Weights of a small mixture-of-experts language model, trained from scratch on English Wikipedia: 7244 steps.
Below are experts of layer 3 (counted from 0) of a mixture-of-experts language model. Rows are named router (the router's row for the expert), gate (a neuron's input weights, with its number), up (a neuron's input weights, with its number) and show model dimensions 0-127. Each number is 200 + 30 x the weight over its row's rms, rounded and kept within 0 to 999.
After each expert's rows: a language model's description of what the expert responds to. This comes from a sample of Wikipedia text that the model never trained on.

# expert 36
router,204,217,201,157,225,198,205,195,191,211,141,171,188,232,243,280,173,173,180,242,236,147,186,222,127,217,217,269,152,190,235,240,167,254,152,186,190,182,183,205,243,226,171,220,187,220,163,230,197,193,191,229,221,191,226,150,168,175,229,165,185,231,204,177,229,214,192,237,155,250,235,199,227,201,208,274,220,224,219,195,212,198,194,174,227,181,198,213,191,174,245,183,279,200,198,218,180,205,171,227,185,207,205,161,209,227,157,234,242,188,139,218,203,235,207,212,233,178,228,165,207,191,210,223,236,162,212,202
gate0,232,215,168,148,199,205,194,210,239,226,201,232,234,217,194,146,179,148,228,159,168,207,203,196,214,181,209,170,188,202,174,204,149,205,198,172,204,174,186,221,239,206,186,222,231,198,165,194,206,198,205,177,181,186,203,165,205,218,218,226,206,176,160,241,174,165,172,200,208,195,135,189,248,158,190,333,195,198,168,248,204,220,209,187,233,184,270,187,214,241,200,272,214,185,239,225,203,205,169,120,206,186,246,192,206,140,232,197,196,246,193,197,217,196,224,203,208,214,226,189,225,196,206,287,185,186,182,209
up0,197,234,192,126,227,171,179,210,237,201,182,195,201,225,232,118,126,125,209,214,200,181,180,197,202,173,226,170,178,249,216,236,152,221,215,152,224,198,166,222,251,189,231,224,185,219,162,252,189,194,192,201,212,164,209,213,202,192,257,216,182,185,175,229,168,207,158,181,191,171,154,179,243,160,187,241,182,215,218,251,228,215,221,157,222,170,211,181,189,249,179,252,221,189,233,229,185,222,162,153,197,165,206,169,217,170,205,220,201,189,207,219,235,220,242,225,221,203,211,168,221,198,228,281,201,155,201,219
It responds to: The preposition of. The word of after nouns like end, part, member, municipality, plus on, with, about, and Personal in infobox headers.

# expert 13
router,147,219,149,221,196,222,235,213,218,206,171,179,236,216,187,166,199,215,203,159,172,180,232,195,211,173,271,153,257,252,230,212,222,236,213,177,193,242,199,205,179,208,254,208,254,159,196,208,215,240,237,206,167,187,245,208,264,168,210,213,165,191,246,238,214,205,179,165,183,161,184,175,245,195,192,237,182,206,232,182,225,221,215,192,226,209,198,159,245,158,204,194,179,220,232,206,205,171,153,150,203,181,201,256,247,218,264,245,239,234,262,238,220,236,181,185,234,214,180,208,208,239,234,203,214,232,178,218
gate1,240,221,158,238,174,212,230,223,164,240,217,219,246,215,184,196,275,158,158,193,175,168,210,183,172,243,178,187,176,200,151,159,207,239,212,243,176,201,168,248,161,235,164,190,271,217,210,234,233,208,185,197,233,165,216,187,189,178,165,247,197,173,189,246,238,196,167,240,193,180,233,195,221,241,163,138,218,199,187,173,207,203,227,169,168,231,192,215,239,147,162,246,216,238,183,223,213,165,149,174,185,213,215,217,140,240,215,247,199,198,195,246,197,186,176,154,203,210,242,209,197,192,170,207,193,249,209,222
up1,240,223,175,239,169,218,229,231,167,227,225,250,229,209,191,191,200,159,151,188,183,178,212,183,180,249,181,196,197,195,145,172,225,226,210,211,179,201,194,255,163,226,147,188,255,225,226,219,215,198,192,190,219,168,210,193,204,198,165,247,221,173,210,235,260,241,117,234,205,197,239,188,246,242,158,131,223,201,188,171,201,191,234,172,165,218,190,214,235,159,164,226,210,233,187,234,225,170,143,177,174,219,178,225,146,241,213,242,164,202,187,255,196,179,188,152,200,217,235,193,195,180,192,188,166,253,207,233
It responds to: Second piece after de/con. Word-internal piece following a short prefix, especially de-gre-e, De-ut-sches, Devel-op-er, deta-il-s; also stray byte tokens.

# expert 63
router,222,198,227,160,218,188,195,153,208,185,175,226,209,211,212,276,165,159,168,217,209,150,221,180,143,226,184,250,185,173,220,238,171,248,141,236,231,172,197,222,227,253,199,231,238,202,173,210,230,232,235,241,201,164,200,180,158,191,223,163,211,216,200,189,257,224,185,228,168,214,240,211,247,192,168,261,207,199,167,196,232,189,252,184,194,206,192,191,213,170,269,197,268,187,223,209,218,152,177,244,182,198,257,161,210,215,194,221,213,153,180,194,186,210,220,231,154,158,210,179,166,158,227,191,216,167,212,179
gate2,238,196,228,197,169,115,186,273,180,195,173,180,227,208,198,245,192,210,233,146,225,238,146,128,199,180,195,222,209,173,165,230,231,204,198,186,250,203,206,170,215,184,218,185,235,194,193,240,160,214,156,242,150,200,172,135,240,187,204,228,259,222,229,167,251,190,209,181,208,131,201,239,163,198,171,219,211,187,224,200,209,194,213,207,206,245,208,220,228,130,193,211,190,213,223,216,177,182,172,195,182,150,159,173,160,228,227,191,192,182,221,239,191,183,155,158,170,190,219,163,221,204,234,192,192,246,174,200
up2,272,129,205,196,242,201,190,227,213,171,203,225,186,224,190,183,211,163,181,215,175,167,195,173,259,230,240,214,225,173,240,111,195,141,206,192,183,182,259,232,201,202,134,203,192,216,192,200,249,200,199,181,205,150,187,192,210,151,216,224,226,223,178,197,202,179,197,187,187,212,188,148,207,148,204,185,181,164,192,257,160,150,234,227,151,234,192,220,224,242,212,177,198,174,200,230,202,157,212,238,277,179,223,198,224,181,203,184,207,188,218,151,221,132,188,195,185,202,201,234,194,220,178,141,215,236,219,185
It responds to: Copulas after subjects. Copular verbs was, were, are, is after a subject at sentence start, plus table pipes, arrows, bullets and headings.

# expert 3
router,159,187,267,161,233,175,190,214,205,212,199,234,198,218,155,198,166,128,133,226,200,184,226,205,165,205,228,204,216,192,241,234,167,237,199,207,213,244,217,179,247,239,117,206,201,205,198,188,191,233,159,183,211,190,190,208,192,234,188,147,156,263,188,163,210,181,229,250,154,183,250,169,231,224,228,202,181,213,215,231,234,215,225,239,223,196,155,209,193,198,160,171,203,167,190,268,159,205,173,206,205,226,200,162,216,234,235,217,233,169,259,192,205,240,179,198,200,169,184,169,253,181,196,191,217,208,257,191
gate0,225,192,212,206,248,240,123,149,196,129,149,215,217,182,214,196,153,188,195,256,203,224,148,215,119,162,175,197,202,168,197,199,192,217,217,181,203,137,224,196,253,262,186,196,177,201,153,217,213,172,178,173,225,171,200,172,183,234,203,183,196,226,219,218,194,212,204,201,185,218,204,175,200,223,206,229,179,198,143,162,245,232,167,219,224,227,187,201,262,213,196,191,142,204,201,216,174,209,186,146,256,210,151,241,179,216,243,208,171,216,209,212,272,233,186,228,194,238,203,242,215,199,198,198,146,190,203,227
up0,220,208,212,218,150,205,193,195,209,224,285,243,171,167,172,213,241,246,215,180,160,199,190,229,118,249,210,189,183,234,193,198,239,202,202,178,182,147,174,210,182,179,173,194,210,197,200,122,157,233,239,164,222,206,227,227,228,189,168,203,211,130,226,149,195,173,188,213,188,165,193,205,217,231,194,227,194,207,206,203,154,187,228,238,200,206,236,124,158,180,189,184,241,201,221,207,192,152,216,229,184,172,233,138,222,236,180,179,181,219,175,164,172,177,228,218,256,162,194,200,226,204,263,202,203,240,208,201
It responds to: Began and ed endings. Past-tense verbs like began, married, located, received, established, plus suffix ed and the preposition of after nouns.

# expert 26
router,196,191,221,223,196,240,130,171,202,205,170,186,194,156,208,201,209,196,129,215,235,209,177,163,191,205,176,180,170,195,181,211,205,206,216,186,147,148,214,174,187,252,148,247,242,186,224,205,180,233,228,188,244,178,201,251,170,186,175,193,218,164,222,158,196,161,221,195,180,230,194,193,231,212,205,186,168,256,167,236,241,177,167,165,148,247,152,194,205,216,193,157,228,239,199,235,152,154,153,167,238,257,167,203,251,195,151,152,221,158,190,179,228,160,202,162,198,189,237,201,154,189,237,212,191,224,192,193
gate1,225,196,210,233,204,226,242,203,177,219,213,209,198,257,200,184,194,222,225,256,153,176,183,180,202,236,188,180,168,185,217,168,226,260,126,254,217,194,229,175,165,228,191,235,257,192,173,263,194,175,238,248,183,212,193,220,189,168,263,212,178,211,190,217,188,187,191,164,239,155,200,253,210,139,205,188,252,211,227,192,183,212,208,194,213,177,168,227,164,178,223,191,197,239,224,211,183,204,189,272,163,201,185,169,209,166,224,208,212,193,160,226,257,138,227,189,192,229,253,244,181,215,196,157,248,218,189,246
up1,189,225,192,242,204,222,219,217,189,201,185,169,196,220,187,168,217,206,194,233,174,173,201,158,219,220,171,165,159,188,192,138,230,255,177,201,178,186,245,165,175,235,160,219,244,192,198,269,200,184,221,247,213,216,209,215,174,168,261,235,183,164,248,223,211,179,176,166,263,244,202,264,189,161,219,173,254,209,224,199,202,170,175,180,187,204,166,234,186,208,211,186,204,240,184,219,179,173,182,253,202,177,179,134,215,147,196,205,225,176,199,179,224,164,169,199,166,242,233,261,151,253,211,144,235,217,177,225
It responds to: Word-ending pieces in names. Final fragments that complete words or names, such as red (Hundreds, Shredder, Fred), ed, ies, age, way, often after H, K, Sh.

# expert 10
router,255,171,221,163,215,179,171,167,179,168,194,233,192,221,212,218,148,177,157,223,213,189,227,191,180,211,204,257,163,161,216,248,147,201,176,235,225,184,213,219,282,255,160,215,258,190,198,182,201,199,243,239,157,188,211,164,156,219,222,151,195,253,173,228,232,236,203,227,192,227,236,208,243,194,133,204,201,126,165,216,248,226,189,234,203,207,215,186,221,180,248,219,239,216,218,204,191,158,188,259,219,194,230,190,201,195,236,214,182,149,183,212,171,203,185,221,143,178,187,188,193,173,205,168,219,167,190,186
gate1,214,168,187,166,192,188,152,219,201,261,175,233,189,155,179,240,245,201,231,189,222,185,218,190,184,221,203,223,209,206,167,183,212,194,180,125,176,223,172,246,146,136,190,184,223,229,217,188,202,232,200,184,196,243,195,246,271,193,228,214,228,177,220,163,195,173,219,180,169,126,180,180,191,232,199,200,194,248,232,218,187,142,263,213,159,215,205,161,166,199,212,176,210,150,169,243,183,188,235,188,120,184,240,205,212,198,207,219,181,138,185,192,244,188,184,153,231,215,203,242,179,177,249,220,188,186,200,222
up1,193,215,195,147,222,175,171,213,196,175,190,307,243,206,172,233,216,214,196,197,176,188,181,185,242,213,156,145,271,206,194,146,214,252,238,187,243,229,225,216,129,181,193,207,198,200,196,220,203,251,175,218,183,254,169,239,239,162,175,216,199,173,226,151,238,211,192,171,191,183,151,209,187,243,218,206,188,215,197,166,185,172,221,163,219,183,220,210,183,181,242,180,180,158,218,228,245,186,256,202,168,191,164,237,207,202,209,210,187,237,160,239,236,182,205,211,191,173,235,220,163,147,254,218,219,177,226,201
It responds to: Biographical sequence connectors. Mostly "the" after and/for/was in career biographies of athletes and public figures, plus table bars, colons, and verbs like had, wrote.

# expert 61
router,171,180,163,231,172,268,184,216,196,167,184,201,170,181,216,180,207,204,168,128,219,179,214,168,218,254,196,156,200,220,162,215,219,167,217,128,181,183,202,188,216,197,214,190,220,181,129,158,177,135,193,188,179,225,238,174,225,224,162,257,247,169,184,179,242,177,167,217,224,185,207,170,168,189,215,202,160,242,185,171,176,168,159,214,222,224,199,215,255,222,249,192,226,170,219,238,189,144,164,210,167,187,173,207,167,244,155,186,199,151,206,230,183,209,179,163,249,233,215,206,231,184,256,193,211,222,163,182
gate1,168,223,186,249,174,204,240,210,177,161,169,188,186,175,233,234,222,221,187,182,250,215,175,202,221,189,177,178,192,163,206,244,184,171,208,225,192,201,243,158,214,242,173,251,212,203,202,182,238,171,186,238,189,213,220,243,194,137,181,192,206,215,221,211,176,198,262,239,230,204,211,205,197,203,214,163,230,200,160,201,194,163,187,218,246,209,212,184,224,164,209,271,174,196,147,204,253,205,190,212,217,212,154,75,230,196,176,129,200,265,208,188,146,191,193,236,202,194,225,219,139,174,203,200,232,175,216,200
up1,144,213,180,235,175,208,213,236,214,131,152,184,179,190,220,198,225,210,192,156,278,168,187,173,231,245,189,146,182,203,192,227,215,191,248,180,194,216,200,204,187,254,243,162,219,225,197,184,197,197,191,211,202,197,238,275,182,139,170,238,219,189,244,192,207,161,232,250,257,175,243,191,195,168,212,177,141,235,182,206,169,161,149,223,218,177,201,200,246,215,202,228,158,187,155,230,217,175,186,197,197,207,136,161,213,217,149,150,201,185,236,205,160,206,169,194,231,230,230,228,169,180,217,218,192,176,210,204
It responds to: Syllables after L/R, -ight. Pieces following an initial L or R, such as L-ign-y, L-il-li, and endings like right, light, ight, man, line.

# expert 49
router,277,185,197,181,223,147,216,212,172,255,217,193,224,170,181,186,177,215,173,200,148,206,192,200,212,172,226,173,237,200,192,195,174,214,183,172,273,234,151,171,210,192,132,210,186,144,202,200,205,192,214,203,225,227,179,186,214,219,214,236,234,189,159,165,187,164,220,217,210,233,249,224,193,232,222,166,196,243,175,221,178,229,182,250,197,175,196,203,195,224,240,173,244,212,255,212,167,141,193,215,157,182,179,175,157,244,189,168,165,224,154,221,230,171,178,181,209,120,249,196,149,194,160,212,237,230,218,236
gate2,159,227,209,195,269,199,178,184,219,208,266,201,189,177,143,209,108,197,217,197,201,170,198,194,203,211,233,171,207,209,169,201,176,167,212,183,218,190,211,186,206,205,176,196,210,190,217,214,200,206,251,140,213,173,209,192,193,254,176,178,167,197,208,201,216,204,207,156,220,196,159,162,271,160,168,180,211,117,182,209,203,227,210,214,200,190,207,194,171,213,191,224,227,163,239,164,234,211,199,164,213,204,199,217,281,231,224,191,179,209,259,157,231,218,194,260,95,187,182,211,209,241,246,173,183,216,185,228
up2,210,169,202,177,164,234,181,202,203,191,131,202,163,213,249,211,241,206,213,225,219,207,219,192,169,221,130,234,164,165,184,215,237,215,157,225,157,167,222,220,203,170,219,218,168,220,136,213,181,156,142,219,198,206,185,227,210,133,249,203,248,208,217,166,192,211,192,239,168,204,215,231,170,241,216,237,188,197,244,198,192,167,202,148,168,226,221,208,233,193,184,206,200,203,179,239,141,221,227,246,215,184,227,162,141,166,182,225,230,180,160,224,142,179,203,182,240,243,162,189,223,145,177,197,194,195,234,154
It responds to: Letter x and plural s. Final plural s (elections, artists, Awards), the letter x or × in dimensions and words (Ta-x-onomy, 120x165), plus -ography, -ology.

# expert 35
router,204,204,159,180,229,182,193,140,167,231,158,210,188,189,215,197,216,177,228,231,242,234,171,191,209,160,212,177,216,205,192,198,245,238,245,173,258,187,167,196,202,183,202,195,216,258,185,188,191,224,274,156,212,124,147,218,200,241,198,193,259,184,155,221,172,159,231,207,203,134,170,183,216,186,192,226,189,241,176,248,220,254,230,199,145,166,221,224,189,212,204,222,164,191,213,241,191,242,186,161,180,167,187,248,189,148,234,173,205,188,221,213,225,188,228,141,221,224,178,204,217,220,177,236,178,215,148,228
gate1,185,156,179,240,267,197,195,184,206,228,214,208,201,216,213,182,231,246,212,220,177,204,226,215,205,146,178,209,195,198,150,179,233,212,218,151,247,152,210,221,234,216,214,223,211,253,210,193,223,187,234,206,222,163,148,232,201,216,218,214,183,181,154,167,210,177,191,222,218,190,213,283,189,212,170,205,252,183,174,231,216,204,190,155,148,203,219,169,186,96,155,209,189,223,240,164,151,170,196,210,255,226,217,191,243,202,195,148,155,228,179,174,178,195,226,269,151,230,206,174,206,238,196,191,201,177,210,169
up1,225,252,224,160,134,205,193,228,205,164,210,197,188,182,168,205,167,150,167,180,216,178,177,178,184,261,213,188,226,183,252,226,174,278,173,247,147,226,183,185,166,191,178,173,173,152,172,219,236,208,160,229,184,232,268,158,189,214,182,175,196,214,221,225,212,242,243,184,182,228,183,205,194,232,224,183,161,203,222,164,183,185,212,249,232,184,174,231,225,228,236,176,210,208,168,214,258,234,214,214,179,167,208,206,146,203,202,266,251,172,224,217,202,197,183,148,235,143,194,215,180,172,210,190,173,244,191,219
It responds to: Piece after sentence-initial I. Second piece of a word split after a capital I, chiefly f in sentence-opening If, plus other fragments like th, time.

# expert 44
router,216,227,212,255,256,231,168,177,222,210,202,260,193,157,154,194,173,238,148,225,160,153,187,197,205,227,216,218,204,142,182,190,170,203,203,180,249,211,209,202,245,194,197,234,276,178,201,205,208,209,187,183,229,175,227,126,205,231,183,181,238,208,173,202,271,192,171,208,170,168,162,210,211,194,194,173,212,227,125,211,243,207,182,253,208,209,190,169,219,187,235,163,220,211,245,157,219,213,177,207,265,166,219,197,199,236,215,227,191,173,222,183,181,224,230,216,184,143,154,222,169,234,210,162,250,178,217,216
gate0,209,188,194,177,226,180,188,233,203,168,169,230,182,156,236,246,150,235,185,201,163,211,197,188,215,201,179,194,145,184,217,156,240,186,223,184,250,232,229,184,253,189,186,202,222,212,210,273,166,221,165,186,221,164,155,202,182,174,216,218,234,235,224,140,208,166,208,200,185,190,199,201,212,203,210,200,239,198,191,234,189,147,202,201,130,114,244,159,219,176,236,188,189,161,219,170,212,202,194,161,203,202,199,176,127,249,212,213,157,190,158,247,192,136,229,158,224,191,251,239,202,179,196,192,216,229,206,243
up0,207,196,191,182,242,186,182,237,201,173,170,233,184,149,216,224,148,231,171,200,158,187,184,185,217,213,168,191,163,185,226,155,239,187,209,198,251,239,218,179,258,193,183,204,221,224,209,258,156,215,164,166,224,169,158,185,182,180,214,215,235,219,222,154,222,163,200,202,182,177,198,210,226,211,221,201,234,213,231,228,186,137,190,214,142,121,232,168,212,187,240,188,178,162,229,171,218,194,129,153,220,208,193,187,138,250,212,238,154,189,164,237,208,150,233,163,220,191,245,244,200,197,190,196,226,228,205,248
It responds to: Infobox field labels. Field names at the start of infobox lines after a dash, such as Relatives, Known for, Awards, Party, Type, plus the and by.

# expert 53
router,186,187,225,249,167,219,131,204,178,178,194,212,205,227,186,230,182,200,178,169,188,238,176,161,141,181,151,168,176,214,188,250,238,222,161,217,153,161,241,142,229,186,213,181,177,143,206,224,182,194,167,201,250,225,172,218,164,187,213,183,226,174,223,201,231,226,204,222,225,223,197,194,152,210,208,160,184,206,223,208,228,166,165,186,217,204,135,152,223,229,200,172,183,223,156,222,183,164,194,194,171,194,198,209,154,189,145,232,226,164,166,210,235,201,203,187,219,245,230,201,189,199,171,162,162,250,298,159
gate2,182,214,149,216,232,213,189,222,172,184,247,209,156,196,224,175,220,190,202,160,213,150,166,156,199,223,189,190,230,221,235,185,203,189,191,200,163,189,188,201,230,172,150,179,191,199,170,197,192,227,205,193,230,186,169,233,202,205,248,241,214,219,221,216,215,210,159,227,168,152,190,190,255,192,217,190,165,248,139,239,316,241,205,244,231,213,205,263,228,218,194,253,177,224,191,199,251,209,183,164,195,261,219,225,262,212,201,188,195,194,243,208,205,163,141,191,208,211,215,175,233,174,228,252,193,212,179,152
up2,254,182,271,167,216,156,224,215,250,237,167,218,217,210,209,203,217,211,237,262,197,218,169,228,192,202,221,205,222,188,171,209,223,191,208,210,235,219,197,235,165,227,239,243,240,222,222,196,211,156,226,208,179,191,232,156,246,244,166,187,191,219,171,166,190,167,277,188,218,256,205,218,191,181,176,226,250,179,245,205,146,180,211,197,165,153,219,137,175,185,182,153,192,166,229,223,131,203,237,217,177,154,173,160,133,189,186,213,212,228,193,232,207,220,223,216,176,181,153,201,168,212,218,161,210,205,225,217
It responds to: Piece after w or b. Second piece of words beginning with lowercase w or b, such as ant in wanted, itch in witchcraft, ill, old.

# expert 25
router,152,214,135,188,156,172,200,205,176,240,177,170,215,191,169,191,167,216,251,221,150,214,183,240,224,169,242,185,228,192,189,159,202,175,220,190,259,203,154,176,182,186,162,188,244,171,206,186,195,205,249,169,194,134,170,208,221,195,187,158,195,188,146,224,171,154,187,243,193,170,177,152,260,134,187,245,180,209,211,166,165,229,194,218,195,210,195,226,212,201,189,248,163,168,260,249,209,196,240,181,171,165,197,218,198,215,228,145,187,220,230,230,229,234,167,225,233,201,184,233,210,164,218,237,194,210,146,219
gate0,171,183,173,175,207,216,130,174,219,195,235,230,226,238,211,210,255,212,220,181,198,167,197,218,207,236,192,178,181,184,178,178,208,236,208,215,250,189,193,263,218,186,174,206,246,179,203,172,201,154,145,222,185,217,241,208,198,205,235,143,230,187,274,191,217,204,252,209,213,149,229,190,137,155,230,229,194,157,193,203,232,215,210,226,223,207,197,227,167,185,179,218,177,213,197,244,50,201,175,228,168,237,204,208,208,195,180,219,151,212,184,163,185,212,172,228,195,200,166,197,183,216,185,217,184,220,183,219
up0,218,205,229,217,223,183,233,212,176,230,173,170,121,156,213,212,192,170,133,210,248,245,191,179,166,214,192,233,211,219,227,226,231,184,168,191,165,197,212,185,193,198,241,208,200,236,170,239,201,224,282,211,208,201,181,173,232,189,164,243,176,241,132,199,212,236,185,147,185,266,210,220,245,208,168,183,227,218,219,232,175,178,216,164,218,151,193,164,236,192,206,207,240,201,185,167,224,228,210,187,234,184,224,179,138,194,185,231,243,162,182,253,205,194,261,187,217,201,244,153,181,185,207,186,197,212,248,152
It responds to: Inner s and byte fragments. Inner letters, mostly s, inside words (de-s-pite, out-s-ide, promis-s-ory), plus raw byte pieces of Chinese characters.

# expert 57
router,230,202,144,176,241,198,209,220,275,157,162,194,180,233,170,213,253,203,158,213,237,195,164,179,234,248,210,200,245,181,164,220,235,151,234,236,169,201,180,179,190,186,218,188,244,216,153,142,233,159,167,171,198,233,188,231,182,202,188,186,147,191,178,195,179,193,204,200,196,147,175,121,207,184,165,165,156,225,225,186,203,206,204,235,194,210,201,206,163,224,178,233,189,206,220,245,193,202,210,178,176,184,190,221,188,198,177,246,180,207,270,223,234,237,156,191,209,210,129,158,186,215,187,260,254,178,191,205
gate1,234,130,265,195,231,154,222,196,184,273,174,247,214,185,211,173,227,222,217,212,202,226,171,180,193,228,203,236,178,150,197,225,183,256,214,196,186,220,169,203,206,177,197,180,191,177,176,194,170,204,184,265,144,189,248,183,270,206,271,185,222,206,253,123,213,234,164,238,197,160,205,223,162,245,218,194,195,206,234,226,202,187,232,219,228,176,164,233,185,177,236,152,194,196,196,208,200,244,223,204,201,219,186,210,216,178,170,223,158,154,192,247,227,203,252,174,218,215,197,182,177,170,209,237,221,193,166,161
up1,182,222,157,198,194,265,160,190,154,173,217,151,209,210,211,230,171,168,180,174,196,188,230,206,207,161,187,196,203,228,234,173,201,157,170,196,231,181,226,225,184,164,227,248,188,234,255,220,208,180,238,138,245,197,147,208,166,216,166,205,182,228,141,259,190,180,251,146,211,246,220,199,175,167,201,230,215,211,155,181,168,235,165,194,174,230,207,175,221,236,175,223,228,199,235,195,177,186,171,212,205,211,210,178,176,187,253,167,230,213,228,155,166,180,146,245,178,202,205,200,173,213,181,157,174,196,284,242
It responds to: The er word piece. The piece er (also or, other, ner) closing or inside words, e.g. inner, Another, Gaucher, Sierra, plus table pipes.

# expert 16
router,234,162,264,224,176,137,204,122,176,266,227,204,229,255,200,203,162,139,201,237,214,177,196,239,208,199,154,193,218,248,176,201,179,191,164,215,198,172,181,191,196,210,168,247,205,175,231,214,241,194,244,163,154,255,195,250,211,206,151,157,188,176,220,204,202,181,183,216,177,183,251,172,184,231,181,217,270,206,181,147,163,203,177,211,207,189,159,192,171,195,251,225,171,171,166,225,184,169,204,208,197,238,185,198,193,223,185,166,174,204,165,220,188,197,233,222,227,168,241,212,232,147,182,206,186,187,258,209
gate2,235,173,271,130,194,167,222,255,193,226,258,227,213,222,215,201,172,233,176,188,173,202,171,201,225,208,227,181,215,218,228,171,188,181,184,159,219,162,166,189,208,204,199,189,147,210,221,168,220,215,179,187,168,204,149,230,214,202,191,197,231,187,216,190,193,195,174,191,179,215,198,197,223,190,173,254,130,196,189,188,184,189,246,180,181,216,217,195,218,149,235,180,185,213,186,100,174,204,177,148,197,156,181,236,211,218,190,184,187,200,165,139,177,174,238,187,220,204,248,242,303,150,232,231,176,181,202,224
up2,171,220,137,258,196,226,213,148,215,187,146,156,177,196,165,202,221,165,212,203,242,205,230,200,168,207,172,208,202,185,182,231,238,203,211,244,172,245,230,211,204,194,191,218,275,202,188,239,151,186,235,195,230,212,256,180,183,196,210,189,163,218,199,211,195,207,220,217,211,190,192,192,202,188,226,153,254,205,214,226,224,204,161,215,225,177,172,198,170,242,171,229,212,169,204,319,218,196,242,257,190,248,217,160,193,202,199,216,221,207,218,257,218,231,170,212,183,190,151,145,172,241,171,160,221,226,204,153
It responds to: Plural noun endings. Plural suffixes s, ers, ies, ities, ations ending nouns, plus general nouns like people, children, women, services, and information in infobox headers.

# expert 11
router,231,164,240,177,246,154,220,177,210,175,208,234,216,203,235,223,195,147,134,238,221,191,229,212,173,220,192,234,183,187,181,175,189,290,218,193,192,188,142,209,162,240,202,164,233,197,193,198,253,222,203,173,216,189,207,210,158,223,225,155,216,224,216,191,252,224,256,188,206,205,244,194,272,204,189,198,179,184,162,185,210,204,185,198,193,230,172,188,199,168,320,210,226,181,234,160,204,153,184,220,180,168,207,205,199,160,196,251,225,172,204,187,214,205,170,177,158,183,221,163,193,217,160,205,260,188,212,205
gate0,166,200,173,283,159,254,175,202,208,246,219,114,177,192,168,224,232,232,230,163,121,195,221,193,220,244,180,165,177,185,239,225,193,164,151,194,191,231,201,188,250,178,215,218,177,162,197,249,176,235,224,206,245,192,173,159,221,163,214,205,198,155,155,246,194,177,168,226,234,163,172,216,189,175,168,179,213,237,223,208,207,195,216,201,182,209,198,204,247,178,218,174,234,221,187,189,174,148,191,245,261,223,259,217,200,204,208,151,210,212,171,209,179,224,198,249,210,206,185,184,162,183,216,199,232,248,202,190
up0,237,166,209,240,219,209,171,168,213,224,202,203,218,199,206,178,290,206,180,210,141,176,204,184,163,210,256,200,217,239,112,207,263,214,196,162,224,234,203,149,191,191,221,201,230,207,237,197,187,219,213,159,250,214,234,226,189,205,199,204,251,203,249,191,172,167,182,186,222,156,205,157,198,200,209,214,187,223,188,231,208,175,205,256,166,205,186,150,180,228,240,175,241,186,229,174,170,221,195,225,196,170,231,224,192,191,222,190,210,185,226,173,194,183,190,223,274,203,165,228,194,187,199,195,249,242,299,156
It responds to: Closing punctuation marks. Closing parentheses with comma or semicolon, commas and closing quotes ending a clause or list item, plus headings like Personal details.

# expert 17
router,176,191,248,236,198,139,249,251,192,172,179,188,208,192,233,218,241,257,185,235,200,236,230,239,181,166,226,154,221,202,231,224,207,195,231,237,149,248,182,170,210,154,188,194,125,231,165,152,165,187,166,201,246,232,223,190,215,180,218,181,186,178,186,165,160,176,188,238,248,258,186,182,172,209,228,162,148,196,220,211,142,226,203,193,229,200,235,191,178,201,189,189,170,220,210,222,181,250,272,195,201,204,173,200,221,177,216,225,153,227,216,185,237,218,205,178,218,238,170,150,188,191,209,230,235,243,227,222
gate1,177,217,201,170,233,156,235,173,177,221,238,211,91,180,213,200,166,216,188,221,175,236,201,228,124,176,213,193,207,184,207,201,250,213,180,177,184,165,182,201,218,164,208,223,182,216,151,187,223,199,212,228,242,184,223,209,215,214,231,209,193,206,239,170,179,211,198,161,218,222,218,178,212,196,176,258,167,153,207,165,166,179,226,224,182,222,208,167,194,245,240,227,194,192,218,208,175,184,257,188,199,224,161,234,244,216,126,173,136,200,185,183,235,183,245,198,199,204,230,168,142,172,222,219,186,216,210,297
up1,241,182,194,204,169,247,181,195,223,189,176,180,220,222,171,205,223,175,225,177,235,168,208,163,283,233,196,216,182,205,195,205,147,182,212,214,224,230,213,181,188,243,191,177,212,169,239,219,170,220,185,173,148,217,171,182,185,185,165,188,217,206,155,220,223,211,199,238,169,170,185,224,193,197,234,140,238,249,200,251,239,229,165,179,195,178,179,225,209,161,180,176,221,188,164,199,205,195,134,210,182,160,235,173,160,177,269,237,257,207,197,231,145,212,144,197,200,194,164,218,251,198,173,184,232,166,190,107
It responds to: Short word-initial fragments. Short first pieces of a word split into subwords, often after prepositions, such as l in told, go in ongoing, Ho in Houston.

# expert 33
router,186,190,205,198,216,162,228,226,187,235,206,205,207,182,184,179,173,222,239,161,183,219,230,201,212,250,236,185,195,157,172,174,152,179,178,207,210,216,226,213,187,168,201,265,233,230,210,192,227,247,201,161,202,194,212,163,205,205,182,243,150,286,227,211,199,148,247,164,152,256,197,171,250,239,199,225,190,175,229,231,166,239,259,222,255,183,189,222,239,175,217,215,262,177,206,183,188,206,181,154,220,174,239,223,253,219,217,218,194,193,187,186,212,138,165,211,201,164,157,155,244,155,219,212,193,185,171,241
gate2,165,180,231,158,175,181,238,255,162,245,221,223,207,161,179,199,183,229,239,216,175,226,231,251,208,246,246,220,248,169,217,201,209,190,190,186,206,255,188,228,226,191,152,237,197,235,229,150,217,194,171,157,158,196,218,145,267,226,169,221,216,237,171,215,200,210,193,157,191,183,147,167,195,228,177,201,178,243,192,229,169,237,215,241,172,201,189,224,137,156,210,204,220,185,170,193,213,235,149,223,221,217,233,227,285,193,209,209,218,158,211,197,202,176,238,214,190,182,159,224,208,206,210,166,184,261,175,184
up2,238,194,208,155,249,232,173,196,178,214,196,164,238,192,225,153,205,215,181,202,194,197,176,179,205,191,173,194,184,195,199,203,180,195,201,189,122,241,179,170,201,198,251,181,214,176,185,236,228,171,179,292,257,219,137,195,138,197,221,234,222,208,215,205,243,185,179,166,230,266,161,245,189,202,216,175,222,225,187,178,193,202,178,154,194,227,130,182,190,179,217,133,191,233,210,142,151,147,184,166,191,240,159,158,220,198,185,208,215,211,174,181,193,183,139,186,182,219,212,162,156,175,186,204,175,200,232,180
It responds to: Second syllables after ca/pa/ma. Second syllable pieces after openings like Na, ma, pa, ca, e.g. Na-me, ga-me, pa-la-ces, ma-the-matics.